Weights of a small mixture-of-experts language model, trained from scratch on English Wikipedia.
Training: a variant of SOAP for the experts, 4631 steps.
Below are experts of layer 17 (counted from 0) of a mixture-of-experts language model. Rows are named router (the router's row for the expert), up (a neuron's input weights, with its number), down (a neuron's output weights, with its number) and show model dimensions 0-191. Each number is 500 + 50 x the weight over its row's rms, rounded and kept within 0 to 999. Numbers have three digits each.
Before each expert's rows: "mostly gets" lists some tokens that are sent to it at least half of the time. This comes from a sample of Wikipedia text that the model never trained on.

# expert 39
mostly gets: " H", " h", "H", " bec", " ne", " Hall"
router:567498540540538488514496492444470504445445575488435604635533496543490478425569506502499484492541465472433409381530527444494518600466557470417604525532485548512475396524511501558403454512493407473435478403520466493465537488511525464474509570610427512435526438510476453538580496478504466511441432536496526454442530479434442478514500526521442526531612507521517485486455494528515465497568420510553524538570564461529479577463540483536551587475552570480509474484473468478629562573499494558557464613467460535473559487491416468545486502389450545556617569562448528508505508430471560454
up0:597477453531527451487499501463424530509540525533495459495561421534423395515444553531509513515604465456505445441511442418544498518483494489561493563486536524472538467515558433524497556505509518485491488493477492514582549426507493482515502506529491463574594476518465587572529599471557457590381567518469452433552498471586424454557482447473526486531478578485487460467566511564519621580590591497559503525489489419444451548514449475535554483593356506474532511509438494425514535506483462600446531534473486496549549433450521450424473457426436583529560495577491502503658426451540460522
down0:483483503495465464498510404588498524504547451491521403488571524584500537504576532418462573480485512492473572557532533519474462482550480514611464424473433462564504508540519521555511565522461496393589459499575458503459559485459478553573389490401605483570499488485474469537396433519530491371547538613472535482444464543563627532532514482548515389474520482455558527388433526468481456567446571545396477483475511583473511462533508502391513533535496478478525500507502460558440486422478470462529544588552487485549432603486554522535513484467508416565426562511464480479503582520484492527
up1:543538523447504473519534500488540569462495544421418488528494469534540474521532437462432542514658562617442446452492493439586457427541558563534554390533445535564479495491515512547385501483448468529577459568522588546472496557460559448447521509588492552540450558542577515471458469528432490491480516497438577478467418601458544541532499465531461537519537561495436536441415502538539563470472442526467541394515545574494542471497570559518502555477500524600482631377519530541469503464563476469573470515478490406494544564531455554584521583513509480544503449508439600486484547536523494504
down1:461433504450495449529499462520507364610468427546490456629381496509547579563447533547567517568509468478438537532453481465512473554393538533630561516537487495496397463545422480482515430580570531452453522630446492486483442502488481517457424538578464441394509521554521502479567545568535486511522541507513436510422544465499465444490552447477516509526445571496487568478506496565485512476469504506495510469467517437436505492531500519574469501558494498478506472518433525496534641567464447489549512469541536424539513412541522566467498365524417529496473422501477498428610459516482600482
up2:424453502499513440454553496489508495573449553514492524534516434457469520496523599478622563477532493451569467503564548539514481566456523515533498468491434389512574464522536513474437444605449486457486591471499460572441473465515377484490461604449404501562553435541508490503582534594509444491440484546525518455451441463542444434443587522434540406528558492432482478521554524409469509440611453463549498456512466481489466445435451532638406496414525448518528540475432412405569534553506530495529503487503558591596521445440488504500522508509524556498451423537454481476467562501575509518
down2:597576501464494482609442541535544474493449516479461450460509526420532626432571527479478515555422488520494448472392462561427576434486650450474480516518528505473466476548432482501545443510466483484487561608492591489553460442475593548563534477539572406466512498492466529526485414460501502495490490464472419471461478526492456523517413518551356514453514528556451533457490431609481516511445569506515506464578480511510565451572548513444475511514524532459526438429384518554498541499525469576491428454502454470480463566457495497545460546366458504620541477452512502410483568459448490514
up3:504470549538451488514477470542535544473410490467565584580524581556523505547553400562534563531550480536472454534494489453576561599540409603486462392561549434476455522474485569463501501462500472597423516549494510542622565510398488515549524512463421541561576528571564413530531531501419559469539479492510538466501538526467586365475618556481403460496547458450513521472513532527465438443407539576440542489503549452473481495466529470509531586529509517479501538452451548503467424447494457533572482580575568532490526478530536505599462432440532484463438468526486481455476495529470603469
down3:473552488440554552461470525469581412529456463585402479457489437539443475452466569564487448508554476493449503429491503503456613556475512504535554442495573469498471506612526463539557526540470441530574472511484440534455450543509491494389577464485406439505541543468515496534499525483549518485468499550507488431486487553511496496503544484473529614502500565572466432643451473464542544602507449456482370530522531510492529511586491600568448543607565504503397453514535445522533510534573527418578554508456445480458550521488531422540526403479503524403435523508467592559423550498406455503
up4:499437473418592596448506462420544587523472628473530494560478465444482399580529478547474569503444468553436435530489567421513443400532483509451515476602472554469528507534515559493524509550542468446526437476590474426529453491466529502457561532568507494445449513462537508515479556516499499495336483561468513564519445411450454480591428533475553496507517502484541498540589533425496464458509498441470463601538535571463536492514607457547547507532528532441508487603543525610601451477536501567433532489526461538528589393535503498461454581524540531532446504602515531470462507518559526500
down4:481537467590600450591508615478515462555512423507467532502474488542493448443429521412533477514519519396562516528489537516504523533468496451570380555465528457513487551534521547467524477432442482498552462496588433487489527541558458440459571444569504513429543493471470556411479648433503556553555530493541533516476440480642500532571515527532472624428489521453529519398400548412571517503472431560571510484520526540481450526474456453448451462447537424483435469468534531550460424454473425428543529520482415463550539529521499488463487493433547488540414494411511530574399531494529514497
up5:497517437495576577438560570598479430601519546486665538553550606487591463508484514479496469481554411476450497483535494479562451507559511581485492493458406534497529438548522547489487522513502487490499453469488548476394507416467537503491509491494478527444527406544500421456537552463485490511493570499474464469458580452478553512559517426534552454520448524455429523545520455514431495518495461465526451540573503471615555451361564500483569485439525578541482548484518468535524573451485465464572502503399550576403572498507534379570489551446456505544452459559544472428594481479512586426
down5:495474486543442561466524423453536552429437440473406664493479480513438449473538419443477407482519481524471456490506397473582604534460496503549482584566483456436490461493486463544490499515454396516507476480592469431505499497495479533474411570556488444455622430483516471513477434466534525502456414564503470486499525369505488413468496581507472479516565404529462519485492377504623526488488493581486541470534492438525499463551551461563434503520484488535531505447459610424495480463435535553528523475513470468481424503412458506555471507487474526431550522574460475566619482413537490557
up6:523538498496436457582396552449430543550505494577554489483479564520432517464471491490493446463488414527471480452409524590554543478477427415495596393454582528453446515482498511506431466462476528525366490474507408505470496438477507502460596551458575497481546371584479508504480492480462536499458451564464449502502482452414467515386589525449475570474569534569536548511575503519495554568442454472521529433503502494608477557444430531506512467440558497553610442492447543468464539479439484651538525524473470493585508470542526514472556486477442467497462482488584459563495501374478536460
down6:485462460507478523465511515496470423485528417464521447487546535471468479460529539454489473448556557549403421461550483500457503587462510571571541545481436536481465447499511519521510544508441602486557517508460521546493644541574524492472417512457500538518625437502501488381435491430490463478442531474518465529460476455493521352468463508516503547395460561469441539413578521551503431462543522501498602525584511498412467492608395459531507567493470474539465539567592500449460550575501454461462396552450466464415529504547409521465573481432532543525522569545496443449582606476500535475
up7:464507429470524481518604476456396479451555557498471484486533557514492507525500538561521597483402497467526424564531538572535538482509447425491455615461526575537602429451556513510475390444480488533623559427574416466593535538517481510440533529484495503500545491543485542566555518511524466453511449545459486610406461487453487502492505546506581550429440533536498483555506540420526441446500431498492455476474469620462385508489531472485562405456550490502470502492437418467544526644484536481447620447559489525493438458496510523483421540498401448494574436561478541523472534504518533502
down7:464530534467471489477527425479535459544510468530548463449571468523487564485465374510456565463570472483381568440464528516501503491583480509501532495357604485473528562481500474516523556388566583486475545463434472539498580626579490472442444518467517502457426424487585436467444463467512510514550525572557542479514517539437588425505518458627417555427509459467486447577464504437476521468533515438472529471508513554513592425576468551486451551578531525559551450530529508457544580467554386484552486473502429465399520577531491551467509500581601488464491555516468502513442492556512449508
up8:501503434458412499461535504483502507504510489607454469539540480498546582477603567507508471542488506501576510460477443529521554581380556477420461577494454558477515581475474538486497427513484458516419501509431488524535505510523384561474521449489494611414547477438421478527418450552462579548499507422497489426472484568483601574433490512480425524492595482598451396521519506535516479428452529540482519589480549582650461488421542393523465503457486496552409489608505462431562472557489449480476538450508514472517458465410511589454498464559534470531556449598523478508466526483518492473
down8:512393440517564564485559525437539554433573496481554457569531483502545411441591492472418566606464505502552510521441530565533433458467471578563529467547578543486530587624496535509421402505515440486467470401555498498499462483458470469503473536596513564535510571443424533459476414449507423447450502568480452529539484506507472542466539456457382504499431407568454447470523502589573499494463549538538538439456581430436476441528500489467539552417540564462459522524464514475479554508511463507571496527558574484439515490492444536452568412438505546587477488489482398589522485550534530536
up9:511541481522619489444564503635558546544533472534456491483583464556337464483454556510596526499541508468537436418650468511547505417519521596481480517496535532529452551483482531507512452466607517500559536528520498509494415573499567611471628544479591479495524480444511445464486575449544505529503470512501440420579502466483478479607408416479550496562497508414462537524514528536550498479560491520590495474400505497508527471533474577584528582506574429418578442468441528422506462503527464562490453479495506511513473476554462464456492581469402520549502499498473573503508523496492461529
down9:522488505612565561495512504394542556551472507594493451430492507441525447510540473538478521564502489546546465535527453624504539551477503566449560510535561471427488465443504505539482433503494473437481495586467491475426469494457524485451493402511563571437468535530449522530509431605441483361483572517552469526498392525505560475487492524584565565456509452566553459486513413424414499547559541362526535507481526513519467410541515533617627437461410483513521528487558511483522572491439520519537610530519513431503420557432550481526506491484511441461559445394468492486584521472498519511
up10:528517489578512435488539553574514544577528498489493451577512502392513500461500538525539489392441548499482390458437493578454470538400515466481562504493532410509583494498492480533455461607504470581555550482494555500493392517524452575505467506576488514450439477444548483556490482522545568485576490456554467486502394431467489431448498560473530536518586439497525410506406553407481571434494470488582490517514461524477473562606553570489570487509606423501474470567585409472551515486400509459516441601459566506503463463432466576468553557516460444503459472509581560517577498403495493485
down10:365487488435561473499459516545447480461475567510560516506429489471439488445426508431415578453532504496647437573473482399539577530519477518499553576402496551502552563472364500607532594540460534510526548571487528563543548520554501517429433541432511551528497536462479611549448565563519498528566384437502553463467459558481526588428524443441541463502461520454515545503475552542500480527457488533482460509504458505556498530459537502536505469510457454462437570471531480548451419411470508431457543489556472467449482495435477472529482488523548446382527379487498480491400491580547535506
up11:477513499482534464502423606552526573530477560500526431579511504508561492561508578432482531471433463551455552483530569495474503526548549486461545527520535581455453478381557530468512510405470493585554482488569361490511514469494587544531612546636546585531468541463421503485496520472449526444468519499443543542485467455475554500505489376508549534488471512576484438536509442525457497455446415518423543342420528569472498495532460411527557516514500443508505478473557520486522425496396546562543384522511446452492557511468526529537494494514399462560495515584543486491531532448464583603
down11:550570426553463534412541452555502629425447514531402565561439461532557493473519482551525568418557529448505470507433494426487566428547364492541515466555442482458599647453524487556572488535516484467490492446466610558592475555509497528447508453548479428534490432479467461565466527542508518515532460470469461515491467482562625570443496542504476495513469465472490524492586495538533556434522557558536405446517523550500386440400484410484533538477496484506458537516480559498560554546501468450472526436417535429483522471485492606504585512498594507485484462529544567505488425504476427495
up12:588426513537563552512484494525434490431482561570515459517478521495503492476517555479555451618596491539475504478547483495569527570515506539529547440498545458395401444496533375425493516504493484523498504569473454448442437464572473596484483576504537522384556538502492498436544512510540442491442454547483438530424519463575558529524451506452535506545529533430581558556541406463560499431463509432543495495513493532441567558405463395488493508448488450562448508590516473535572481477577465501545468536430413444582540542442536473515530585478443465552587499550521549381522491421595546447
down12:535533528414549512458648572485460539450482496509460574519446596611514502501524442601488427485553574528560472533447572524465473478483500442546511483498479529473406530432515551619420488476517513466450463522547572515460416519480447543453586470478482456455424445515459513479524447555436469485498477456493526413547572558509500586550505503466493525500562479554529464477531468504503521549541498529556453587498509564592522480421489533474399565374523534541553428496512490488567549522540598414520510605472443568473545492440480592451510410493473497454464573567435495630531496439456496476
up13:581520499532564449541511483503534556496498525515415537531516468527459417477402575534521494505479472484475584542514511497465529529528445501370546526535455466426491458507552542524534498468499470593508450557568587449587556532476464499541522479478491419487532409541565505491540577466527525470514494512492414547479561565522530362494549431546473457517449448614498426512478534578518492554583534540423501553592463536465543450535541586570488504533422443475551560545500516425657507497402477464516555625480475573509464415429474436412524525550413523579428516498488459484525539444476549490
down13:560539541597407402536578528589466534513490546460467401453528543520603536544423551517440579535516461478500532492404427450478427498507458583527540456450455515572482553467435525538501410534419602481503434563519549538509471406457535533541512382520475490568492474501539481476512412528562440578445461462457576562517431515479456523490466517476498516486446534570581515516521612461490586556488552478473475455477408463507479435447515516500491456430544465549513466432492444557493454483514473586420528401511443533526446447635572493511455490437453541524466542482558531426449453455485462517
up14:609533553473533509459470598500443469490562563527560444446406485440442452441610532540557548475516433596515572498498505466479566604441550606568556471544496424481442484494530531516504407552517485519524508479500521520488520586493500408571558456582497483507566499554468491545460561439537537568441497480489497506470458519477504467478448558496524486382562476483546505510501550494528538458543559530569438556479455485523480421450575484585440520491519575437463553528463488584501615486407434546486493543573489526495494585464430488412506371444529525491467505467529450369450482504498382465
down14:506528526656556529555553440505498475513519613491484406564542542470545470503484511479524481550541517564512485452461534521445444508522499515399549443515532469503480415395471395523504495499498534472585488525478434478506565507565543531465434491530504549507595471486592516495388425518528603589392539439507494577539481567632552425465552566544576463470430531512477573516498514565554478544466509430597480544543519477479556499572476421556473531567526468596540521498511550543479459496472415535513563483492355477503491534436538504522449582496549514529578521512492522474541520565543530405
up15:503436431516478501464593516480427558469486450642542495499447481501469542521527585473562485496394503539575535375514515506566455505517496511477475453545543530467488428453478525492518492422502557506496524414546442528385510419479431561547501618536450550422529426494507478574606506532462400567523461515514490501545501545512451462472554421512544450529520485452513427569508573543540495524478452485514489582457486510432599516548438399414598601452539529564506463524479530447559507487460487530507457492552490479455546597596557522474484508479401489489522414492597525535537630522506544536
down15:558527527564578507473489489525525457544575490410537590497535622539548410485534534517460520532482472536462515450491493491568545469493504432423618595393501496436531456497418529571435480485415535547555548471491424450507531563569530528558561575471410453594478554479488446591510484535581483516456593491571459520546560523419514468598426456555495469519460529514494388471477498588494464427453526506572500448556475538559522499526490403501567480469468450542483510432452417471561536604432478596466465580435513473488475511462479484505585547525509453560455533492500436447514514575448546484
up16:407519539451455555503568580394538423520516591534535492411568575454438528593600413513550511534406469484485534429462412536473564413531522490538495507472575556537514403551485559476420429476538545496487446492506494466466540580467501573493505583633514483408486531466493474460526387460472449454542397417503498559524471490546459473436420451538481472460459470572514548501415417484485503447447556509540515563469484536536490575554549537506528552441499612545516516483498484446513545530576500570444504507468509521478433530575448559504571384553527494465455464501496527458482518434446500531
down16:499493518427605393544457535482444586532498544550468583458518471480557477494480442592495550472561467472493529522512465476434499547487477499454487484469442545481430539461451522475488501550502546492479608499528467460438514412439458461509476417420443565499437519559459503527482549528443561578469448422541442415492613510559567529555505617535544418502503511431537465517522480522449538449507409507442464459458395500454466459464429513422546502484468476590475544594407511561450510487521494571411507537497443592510513517383496552514460487621511441537506380543450470440472570480580448546
up17:505530432575469390502470523482497473570468357470465629511495473530476500506594481512555427498464496557471493484508458525480572440386447449372560508515524630465446537443443485477475486577457593573491488450468441423489538453479503600453532511514545445429400449516529493580473565515509549521557439503520498513448441438435475587497515532640532444480526577518559545529477481433447522487459511588562546530502525408462526550522590505488463486580573500444528578414527493516517582522491485462527511544518457555437467461509566514452536480556492488530503550559463531473478552403457540519
down17:542449519454493513470517393478516514574567525591575492513501494640557426486534538526484569544588460405470486526561521446473464491626553528586530497536590445506513466458521529476563492498409460478463443488579572583575583517498613502551484502500499523483449572469427471578469539493612499447528525527562527579511523542464461525504523496473573536536456516469503515558497399505504488485530520426568527503564552516535443500480404527464552515352454590531479405528497535509428361585559504529563452485498546500517512544526543548519472512477521499461536548563480411474546493605459482514
up18:571532512523560518501432566521581483484607534503435618610474567515503497594487471469497522482504559601538574466519453580574517499575502522561556486456542474484596470403510539558498489454472476487562481501497427497470455438514568457470542495563433457467593453505508496475466513491475530525503468440366615456485535470496456459446425453471541565558418513546484501609493366517561517420578460517516567521492557427465504465543497535636478564442589551502426516533430581570458442498468521508511486512499467555509538561452489554490479477456506569474516529522505432441563480524419514436
down18:524590583519436563495512470561537519423446563429568478454476451464571488477497460503586427499548502498468457575484397480401542500466463517439547469461477444498490526629517527498480446504508497498513497431499479426402543571582458584509528443494546493540488453481543485495491567496445548567439527481488506618482429434415475460510441479439362486536478426468468496415486538471577519480522498435471475473486498505460456475423502566551512548526508418499548517485496540502490428430592448552497508549559459535509438508532543510469543581409376460563415472617499575491521419537467620513
up19:461551542492545501523445486439471441523459488541572452484661567483415456518508418543517557415495487509429451568561533545557493525492523585453471486518447484552557363459513517553477448577449480449447462532540411634506491418545451457492527503545520506591543398524439516527486498466537495545505484584407524504399533530507442511414487409454536582429532445536539484444566495479529504534465473545453501586532529502524543483454467518521545517442439507467495466485510465499501546472438455565477463512531558553424591480503554370632452497538537520513566422496404480519451567539504501448
down19:493404508469579531485546519463581516427533614432580496607452506529518557409539516511406489478491502555451418597467540480506514543493455478500480562530590497449527469489548526463477433494498553524555509504508504452464480518495482404469570443479559550443540426530480542483514468456471544501485554423452530400575454521448528475438477583484496436501504466451465467455475430495410489447525415439567498478521488383543417520605489518574395477519438571445471558556531524480487495586535538502451611544382547481522452506456473525402486461383496555486414584465519557471550451507451537526
up20:506487412514447536452495519512542592474442511557522506562508547465487512542425580587503557583421475385509536399461560518567445541456457429473481464417575389519520546454488518539431553496481491521539486524483480535373460506533469504546509558534490506513623491591499431548520510473463433484491476426522537490514586399605496495542520484523505558423509611566443435567521449526580456437588449462461457564434404558448467532551510475555405538455584456522496482468476468460541452495563464519481521429481451535481604536432563447485544498429514540445525519544554534547452458475484533544
down20:499536567399569434480513453463500464541586511573457550466426458506531446499516578448456451485506435519525504488548520569488514508563525515415630516521500471452433456546525462572534487413491491524471479525424362594497452490520515493576475507415493397446561528515514556530497534540502518473523458453485490552548562473471514483550501457520445570441488423541492566574452356481416461543522532491426468442473462549515489506521527518460425490571516569533499531361465500586535653544443476478628507423532511475569556499565560534558488465548537470525523466549513543503493563565571539450
up21:538520471532522374513476450506424564417503498505597459576533542515486464503478543539464532516525524481469519547432555433616459481434526559461515399547498440434546499525505442511505596500410537455443520510547499605521514468402516522466588521509616553497558549566461432539484529420502597549571508366483495439563525515456464487455578444541492511415576447429433516448512591469454517445424490565446545523551447547544555412464445435501516504501466592480510523503444470500587481458560530532412535529548432523538466552437552464581512495448508512519524484507575434539556535556445480483
down21:509455616446475535510559481476482489473428529451484493471441503463542446437561509499590484492588488562515520504491566474365515459623527457463509411449513619517528556560479470438450434523432401506469477527525451481398413474515475573469499568555502557472428484460435525520486512563549412465420534518477497553477585502431557474604546497585493575479435488587557440484513487532458575477539581429423504444515499487559557587572578493512529477449419491553447559525515549461510561504481526504488569506450403498481467544501458479543528464520515439602482464557476558427512539489430540588
up22:522445508514535554513517503476511371589571467461481476581570500448610537578604578558474505511558474498468528560417431571469535526469499537491542498568528475496509558571553558604529521527427498527527484485423471549508497508549504525476541538655501532494455468575503447531505433496509514492438525525460509563509496448560520426559439544558567492478540440506379437516567493491416562454521505531454540568430459413473554475525533493587498461464503402514445603467491455474442488454390543520542508542452462493443527496414449501598619479538488406423516555550550524531558519440456506519
down22:520488446512529464465501497564511593394411546566541583433512442549492416474523510464659471562484513463495516476479524496435415524532495490484532582454592461476519481378503492443534463542505526501464615497494529438484463487460442480539364510519553481483418458544461530433489423583544503525503523449479502448464515524453527607412448609542526452526468494526576532499577583517514463490528423577440501384571512511456380419557484535445578452534526465543499441491465498485470467533427516558513558441484543465506499521498485557430444580497478428505530548569550413491546477486487575473
up23:590464472575438407474433620494542490555540494554470441492476508555559548400412458493615587523461539474442407548501518518499464542519430428475604493561471491502515424464499546462515514470516441454379501358477484537521502507527514516544534536438540534513561488526522504569490454445443457400441528477590498533402428502437485451477523532401505579472505558485414531541500468508459504542489438561402444504482418464522527547512514477487569414512557553444471511473461479491561496465540546545455477466588446429494620485478498557489449482383412532525485507458489479465519522500453448421
down23:403465482399466602449502506478516471469505475550555423435400449576421456523472521507495563533497493543519520547535462491498558470501493487548416513472536432475425496496408481460508475573527576405505533566501545453557518517491412409459514421461464462539409477509554524403491461528542489481568485483527481494630477421595444520405453480481542506525339477481512509553600561534473492478447501554508482519431470473398486507532514511529455509540542417529507420474609502463391536510585534388528534482544561473439543474527545469456459484521527452527455481441572451527400496547494547438
up24:508448538512470502526528481563469486512558477523514579542477512564532573577593504476481630497473423467550580486457483492461581382549468488462517471598512612415502521494521513515506530510535439490545554579515431448567416491526542536458591565526427531414485550569527599503516373545507515521451420559484460496496456473506516538475404425543537521501562543526521415542491374506503544415427482587539475484492543471484474395521533497541552503439505429486374472411445557506473491477468533489528488470417424496497483578488538520474497431381544489480503472484440468453506560553424560496
down24:522477457524582523519427532578483489530441519428470385543520493543538475455470525552526508448531513440505500523567458507623415524443495414342554449484486419478438455450478525543513465513505467496427501473537550578561456580501441483552453463462564569509558527517480403574455521542584474467582526556538500524426527509582410514585476411526486531561505469453555476580553501485543465431480540486507581573483525602434467587495542534419403491490521531529452516545628527577517494495522445539519483483465496540450541535572599555493514502476506509458540513545364462455500416489535481478
up25:488491564561485469618566527458481495536522503445525427539502487488451449545431473501517441564516549582457547492573544600522421532507597546594486461592501578552500587511597498481383509554453516501500424447501426421481447519571448586462544555538471386380540493565470474618473380526500535493495496429486514447555421486495469504525484456549577510537607536431520549564424482624480479498490433491564567489443497463544504513455431505456523523543501501604532494437490587516554418507480510501520500578551514500568565521523452491533538429505462500492529453561490509463524554510540477469
down25:573486490477505532442499404446440533516491516521506486559472501596571564595530500493472476494483508467541413471522560498483437493516452627501554507555506537538431427494484466528490524526472537533449471450491551585460570479538559439514531599459464494551498530498423519480515554448434426522468492559407486505494493527490416498440499486475459551431609502454569593536507551393378454600520451502455493538464488511552463413467536458437575466533525438433528491503418548526527581489539497600569443590445526446393506420456349471529469506407454547461531539574432537458526549483482504510
up26:556526469570503500383596453450378533422590530500539528555599543473408524462551483465534449512447480574548550471405494475433599533516544509432472541519448504432487561484478601462486434520500562542494467484511471529564563488464522568548621460540382498546578439510579480489565533431468471495645522460483491499462548514546474415542640516574515509501452485544572522538433520552462455427443464559531515473590582494505530508482534398543497512448413502479483465446523557446524581539498552476525502519491586481513511485449499556466535394496506463550554482486464514531497520472539514458
down26:317476553563485514634572579542526573506470485495542534493569407471578529537496648524413463567476592499498384502556556538511463564489501441556474445435485518451466490535511552551449533469561430464391484483567523478451437478473558585473480564466508553494552531474437450548469455526560390495432525539479543483416469438530532575499433491483571602503435471424444547544564546521433489546524551518532439571422471522516580491498505493504577546455511568524471513451506465524525482450496445533501446499508472505460577598545499493476511525483464588518468544482517445537523549525511531456
up27:534455505496499492551484446595485447569502530399429492556508507539508477489472534604551481441551590506483409455517428479501500500459449508486475517582421529395497515562420355532523518471500463491392446511509486437540473399589532540446507520503440534533516525441454538400551608504418627545438561513457479513470498527383498554513455448437556555554558550497514559493521474526435511574523442503544517430426600443488454541386483445443513502464490528484501521437413555526524434545492490497413429531436524507430560462512574545529562490476492532529490502519431520485510510453390523465
down27:484487467530509535428494641471458545471459470487559455511514446528451593561545515493382456523544490476577529528535527546513477451505445465576574459510566497534505528518521521407501489485519540467511482490508537472532519553586596490522445526457560530449562565583461466534431456518563414484478502502440424495481595473503475464572555529520600391494401516430470498450422503519483444493391505540427488538521400543468555505498463421458588519460422474486588486529411492414484599503430550461434504548509548521559380489559472506500514554479483456503540439565517374539512558546386526513
up28:484434506405472550485585411492516443552504508426487561606491519454469552531538456500554512513532499543476450534523551515540552536488485404545439487506425464546482474551513540509528536545465481532457582519547412553568516446414518526444464476569467407467435487476534499544449377612481509546440487527427498521569543522460469449559522523527562432515533620470446527489517498559376521535450486508503470513490608642494410523474560534544448455547588521556435527558492515455596611420507528508553474491518545410475556476626499527535473530562526492500600510589525462490508460537507469529
down28:559537523445527475444491555478554546488475483579438489565522453534516568438466513454379461490536542464510595526479505474521435529510417481473408488542454532463409474376373471451504586401426475459539506559448562503538504493532536484547584472478474553483559534622501476548539497468571558412452462491514503570482557484440555490524502465450485567483471535457486498533585600450513448520559430521538458494471515418481545480521477580529472538456496519501461523530536457561513562554456558573440526572472532374521440559441501439552502373513453483379518463490614455516427492459463508439
up29:449521511478594496548463491443439500457442464541479481458415569547462374524471399482506475488608464497561476511550521486492501558436555516442576527662441478489425567499502477583531457520537441461437428540478555575519450571494509568576479528486576587399454472487542439488533551574523469520540529530593476483517439518500489558617408415585459422511557469459498496441539513494531545465461553565518523589510500504482504432519489435546471562541483463495436506472461490568497500479535437539526480593499545468498538456534531546491527634496433502495590487501483647516513482510472428438
down29:571528590456462428472561451531570485460528526460547537462513500478404507492489485475496469495489470500510547445465435527537464492512473556600471515534495499464462458535465497585465508442469563526522437552517438516510575499507544559427486542508559546450431460393522409555494526487498575501441574541445512601464537533511571454413593604473453452498555530505469521578449480524513477517463411631516557525549452538474442514542480540558512438550532574474491418483534551527485437443561533529528444479628526536456468571628552481584480568562523575500525384479485564584484561443412500403
up30:554491520522512493444492469566509513504459499464404555533582505511534545506480516503594501550524374558462424578576500431472436491461405434471446532441522509450573508590464505473481476521579414520507578471490498463416481558467478510436414524414514467383506535513490432464523515480525503586604480545469458477418410465471516541493524541392372475443514465498424529482523479511499445502495514392505571513566514546535453436448502603475458485448571520509553509476411477490532494559583405468493498529536518549577419533590443509547472518486477451519494597489397587500476405439467476528
down30:411453491462558616513466601442480498451535424568461439448510496446488591615498438585497541451465547452519572531519479516489501510479447551524451491470545465484495545432558515556471536531499582461502513519485499588467366532520452524461599475453448488497506485546501417569501376525534526522619542411494490515419463587501546514525507439510431533527521518505505466559472571479405477439533455392455394518375512561455468456497521466417470463531489544509517537557575560532508501488441494443465513423518414578502583475517502537605537480499460558561542485502510440435575503459539434494
up31:505547527483578461471564492457509447451386487545441599488477505471576458483497465575475463534532460535442570510511661505566554516517556517467574550498566549534476573559484536492539510509499521479547454504488461507492482500498517514465546423490479443541588544539328470506542495498491501538510502509481504443494586466588489490576478402461561472454540557457469518586500474574568545568491487600534522527561528437446458471438475494558475425511582473544544456534505490458442516541546574535582457599421463537377580476461450434514565495429512463445641532487475441563412501469439493488
down31:480570399487430410487417545427546547374455430487481542504500514480570519438526449475506483434547600482471438404505520438384466493497451459447541480470562461544489524469527473439430457499465519465534541567456534527540465570503447469508472512546403500487546525510513490455528513484490454409519491483478532482485509458508511522550506547456427589592477515563582530450559537390523570424533528516483620494487440533574454473554584464431438436522446473505520604451487459557480529606573561447451501536554507493536555526507594500452521547515504490538475465516388640517503502447495572601
up32:566519439396467438483423489506454595455502537469407496428546543585428463465526516458463496551518504418574465509530453478570543534465506577622557509521530483541535484546558469591441473392407474485435458502529509483489528554433529571496569588399487504459513535557525516518504499570515527523561501454484475509493535474492568484489453490591474508541544505517459541438491452504527462431502480529425531504613519518491468576459484510599474440432525534650513432574490434444531527487552465507492440568564527567593475521598573540511572445526399557557498384500531523489490526448588472455
down32:432560538459589524459568471437535444528449494468450522443518485484484496530537482541545472431401601528461496514444496541462465506489571439559434436470565521546531479553517565455541469517485475498549388433409520451573510507528502493464541536625492440489583536454544523368524547480454338501413488530559495455498437561494505410393491567394453496536485578559557417474453565498482530495502446488634561445518425425483483485460535426467576536533472493511471472520467411443526454489514463519498446409551490526494519464475514479507596559510537459566454517569447526507486497419491536452
up33:621462602526474466477505506441422494367539444485493502452552547497442517483497509509603471507499532575571478414625481508582459505525549495435488500458449518527504506527547538484539533536521456499456493501503460470522480526616470431473474494508573405488469436508461447489536486467433608507574546500572466514546545568437470519521482540456558535538532607567567521519454523597595475437587527503533422578501522577523603415489498559480453414449549466523473455511579558502478446535393479525529520533464436408500506504562455466511496491451437533529561592553438523490510570416454406471
down33:525516479513473492545401479542527430503462502512484544461498544518497533511397456535500430479514547462580456485537513514476496393518571414545531461525490535504483543502507522576530551525487468468505516553443561526531447500520457568461510469458594529514544537530536504518519469483559505486579550507491478471660458507449447487421531441588565629503484437450426484500617424538470555527553562574500561457499520440479485511521569464544501493471353550571463568363573561500483509496482427531564540542578465462560482469473408447442440514459485572494379490444648486479430524482483576464
up34:420597484474541523397476538477424510557499427382509527500486478505394499490441619578533494422484518532590458454543497553465360477533527451503480547488535511417506452569543471547477496468475448576511510516462583471450446531419567552562481539567444490486465492566437484464434495485485515546412542499434520515587523444437502613496540533494568519448503507533466485506471413490478461439510545440547459501465479557411494437536508578588534556505575530515566500563558431485517486499596509552499615472426545587500570495538422485563530473456544503467464468550554517618482456449553555499
down34:494430538537549593523563560504479516443517540492473444541473541475475540503577521510470569506468523371556448591562510532501531441505576460476502532497510469551477580547461468419506575557520533434482431554533531500443473525552391387526504509531551466434581593540508402577551510536536438512503425447468583483485413497541512478435443430383554441435524498458518496525577492458501546439485536526571460444467456421517557506426470565485484556591409565412553533434515508559541521455562565452488559488526464495396490477423455502499512487557531417534515501449531498580532543535521392432
up35:607445573487503481485385447587581425523447457513610414505513535501511462429468523490549550528499521448519649537436525470638521544496542574600548590526552514506494421484548511566515563475460520451475460508530519511455459518472539552520443509504515523505487440638471501378531431503534466503428485495492507450472500458516435566481493438530423440450449461473446464443520533496500476491478527567495396484589515435468484531441569467497497456443529545549566471510420429520428554447516404538445536553492484504557454461434494497530643435438535496495499413450556456488477499523504461440
down35:491482467445501544481427461473424488492452390459487570426445380501528537597484460460473564585496498522519444543486573423585468494480506444502498480485448476615481505374450545506486480548575555470561487538549466523494583450383487475508519473517457380547496455497465518550466486425503532544493465534494561568512484477498609482483536594454565500572471497522498481523454460465486411538543472492426519589448449461396509485543469535540489512535625402428513541465524608506577548558513463520521558540444525465456562462524549511516489517584604462483479520427392506502459549464500487392